{"hidden_act": "swiglu", "routed_scale": 1.5, "balance_loss": 0.00105, "init_std_router": 0.00911, "rope_fraction": 1.0, "init_std_o": 0.0502, "beta1": 0.95, "final_lr_fraction": 0.0, "max_steps": 4490}
Below are experts of layer 4 (counted from 0) of a mixture-of-experts language model. Rows are named router (the router's row for the expert), gate (a neuron's input weights, with its number), up (a neuron's input weights, with its number) and show model dimensions 0-127. Each number is 50 + 12 x the weight over its row's rms, rounded and kept within 0 to 99.
Before each expert's rows: "comes after" lists some tokens at least twice as common just before its tokens as in all text. This comes from a sample of Wikipedia text that the model never trained on. Tokens count by the router's weight.

# expert 123
comes after: " A", " I", " U", "0", "A", "9"
router:56 45 57 38 53 48 66 39 47 36 53 28 38 40 52 44 43 64 53 30 67 56 35 55 54 47 43 33 51 40 53 49 63 40 46 33 33 31 31 64 33 53 42 65 75 65 54 64 45 50 60 55 49 57 46 72 53 62 52 55 63 31 65 48 63 50 37 57 58 49 58 41 41 51 45 68 66 49 56 68 56 55 41 31 46 28 43 23 60 62 56 40 74 60 37 57 54 17 58 46 34 40 57 41 62 41 28 44 47 55 47 41 56 44 33 62 53 49 59 53 27 40 50 28 60 58 23 36
gate1:66 63 37 40 57 41 64 52 63 56 49 49 57 53 44 43 37 39 71 53 72 61 37 53 45 47 65 28 44 70 60 50 67 27 39 54 59 57 43 57 35 47 70 59 69 66 60 49 41 52 61 46 59 34 64 53 61 53 41 44 67 34 40 63 49 46 14 65 34 45 47 41 55 57 43 40 53 67 38 56 35 60 53 48 64 39 75 42 51 58 54 43 54 55 46 46 35 48 36 50 44 22 52 42 66 40 56 41 34 30 64 38 75 53 29 39 50 56 54 38 58 39 73 59 53 73 42 44
up1:49 49 40 67 28 44 60 60 40 63 47 76 54 38 55 78 77 41 45 49 36 51 37 62 47 54 65 58 39 45 66 42 39 60 51 47 42 62 63 34 61 60 58 63 43 60 35 51 38 42 50 50 55 55 56 58 47 50 47 36 38 50 59 35 45 46 38 43 42 65 46 75 46 39 68 45 55 40 47 57 39 52 53 57 51 78 42 51 55 38 82 69 27 23 77 59 46 48 33 35 51 63 61 51 54 43 53 56 55 48 76 60 33 35 57 33 50 53 61 59 51 77 43 35 55 57 63 43

# expert 51
comes after: "-", " (", " \"", "/", "–", "("
router:62 60 47 60 65 44 53 43 59 44 51 13 58 70 39 39 26 45 58 62 55 51 55 42 58 61 59 21 35 32 62 68 40 36 35 29 57 37 37 50 43 72 23 42 51 46 72 69 53 38 42 44 39 62 43 62 60 41 53 58 54 55 35 31 52 54 25 40 44 51 54 48 48 66 55 60 53 47 54 68 68 55 51 33 44 57 43 45 51 50 43 53 57 56 52 77 49 44 44 54 68 40 58 46 44 24 40 45 38 67 38 50 55 66 55 51 74 62 63 46 58 51 44 38 77 46 59 48
gate2:39 41 73 53 32 49 68 32 40 36 44 50 54 57 49 25 39 23 38 51 41 49 42 57 46 38 29 48 43 56 45 51 73 42 71 47 65 36 52 67 41 67 56 47 42 42 44 63 44 53 40 49 65 62 52 52 68 60 44 40 35 58 61 47 64 55 55 55 36 30 57 40 49 49 53 63 83 40 59 82 59 56 52 48 40 77 34 44 48 52 51 35 75 44 43 55 31 50 41 48 64 45 57 53 55 23 42 67 45 71 37 51 50 50 29 50 72 62 52 52 52 62 61 53 42 54 60 64
up2:41 55 45 36 40 54 36 54 43 45 67 38 51 66 55 58 40 39 44 41 47 46 54 63 63 47 54 51 67 43 61 63 51 40 24 72 53 45 35 62 60 63 34 47 27 38 69 54 52 38 48 34 42 55 34 60 56 45 42 24 26 58 31 44 42 46 57 55 46 40 65 54 46 49 52 85 65 47 67 69 46 52 47 42 57 68 38 51 46 57 55 47 56 36 48 51 30 42 60 59 55 43 53 33 58 57 35 85 57 45 70 56 47 80 54 49 55 51 72 60 51 33 78 58 52 53 67 57

# expert 66
comes after: " and", " the", " to", " of", " a", " an"
router:51 60 45 53 62 34 88 51 52 37 45 21 64 42 61 45 55 73 55 50 72 71 61 48 43 40 48 45 36 41 78 40 53 38 47 54 40 40 43 47 39 43 26 63 52 66 54 39 48 38 47 47 61 75 43 66 58 47 52 84 51 41 41 42 52 63 59 48 65 68 43 57 61 50 44 46 63 50 39 53 54 63 32 44 49 57 49 22 49 47 51 33 65 60 59 51 39 37 28 38 54 44 42 46 30 39 47 67 72 36 33 48 55 50 60 71 42 54 57 52 52 52 52 41 49 36 48 31
gate0:46 57 62 50 47 66 78 58 62 26 55 50 66 51 50 38 59 73 40 37 45 72 59 50 45 54 28 49 81 35 56 78 61 51 27 40 69 38 51 43 56 73 42 49 56 56 36 38 48 38 52 46 62 68 73 58 42 43 38 63 50 48 40 56 43 51 29 43 55 71 46 66 65 67 49 44 77 56 26 64 48 47 61 31 37 47 52 50 52 31 34 48 61 38 54 47 46 59 55 36 57 37 71 59 50 54 52 60 48 33 44 51 54 54 49 37 58 52 43 56 62 56 59 52 59 43 27 58
up0:65 59 46 77 52 57 27 46 56 51 58 57 50 31 57 61 64 51 65 37 46 34 44 63 72 67 48 49 52 47 34 63 37 27 44 63 59 58 49 41 35 51 52 71 34 55 45 65 55 57 64 52 57 56 55 67 52 18 48 63 50 40 45 31 58 60 46 58 47 50 65 46 46 44 48 38 56 38 49 47 63 68 37 37 50 70 47 76 47 64 52 63 26 54 42 47 54 58 43 43 33 58 58 12 57 53 75 47 57 43 47 48 42 39 41 53 25 46 36 42 48 69 40 43 49 47 76 57

# expert 5
comes after: "\n", " (", " \"", "==", "===", "-"
router:33 69 52 57 59 41 44 33 55 39 49 20 36 53 33 58 33 45 30 40 44 57 52 44 50 48 66 34 34 40 83 60 37 36 34 29 46 61 24 66 60 58 42 59 49 44 61 35 42 61 55 52 41 70 44 73 69 34 55 34 51 42 59 43 43 69 27 48 63 51 38 47 45 37 59 55 57 50 35 68 50 40 39 45 59 56 36 27 49 52 35 31 58 51 57 55 42 36 48 54 64 43 37 53 40 36 51 58 40 51 62 63 67 35 44 75 52 55 62 50 51 61 34 49 51 40 42 39
gate3:58 52 42 60 57 43 45 70 51 50 30 32 40 48 59 44 24 51 74 61 50 43 71 55 56 47 55 39 66 66 75 62 46 64 36 44 49 55 35 64 52 59 62 55 48 50 48 24 58 52 68 64 55 61 48 55 60 24 47 56 53 54 16 38 66 57 30 44 41 36 72 47 37 52 57 56 49 54 63 55 58 37 37 62 36 57 69 31 39 56 23 49 43 32 54 56 64 55 58 56 43 46 38 46 41 30 46 48 53 57 36 31 53 70 70 53 50 67 53 43 35 54 31 53 55 36 50 38
up3:43 60 31 33 66 46 66 34 38 59 57 58 57 33 51 44 41 52 40 41 40 68 43 54 50 27 42 59 41 44 36 47 52 51 35 48 42 39 59 26 66 58 57 62 51 35 32 71 48 45 47 44 69 40 59 49 49 67 51 45 56 42 76 45 40 65 43 55 49 56 55 44 43 61 34 58 45 64 39 65 41 54 29 72 81 58 55 83 51 65 75 65 68 48 55 40 43 54 44 48 45 48 53 54 47 51 46 37 45 61 52 38 55 44 39 61 19 29 45 50 63 52 57 45 56 66 58 78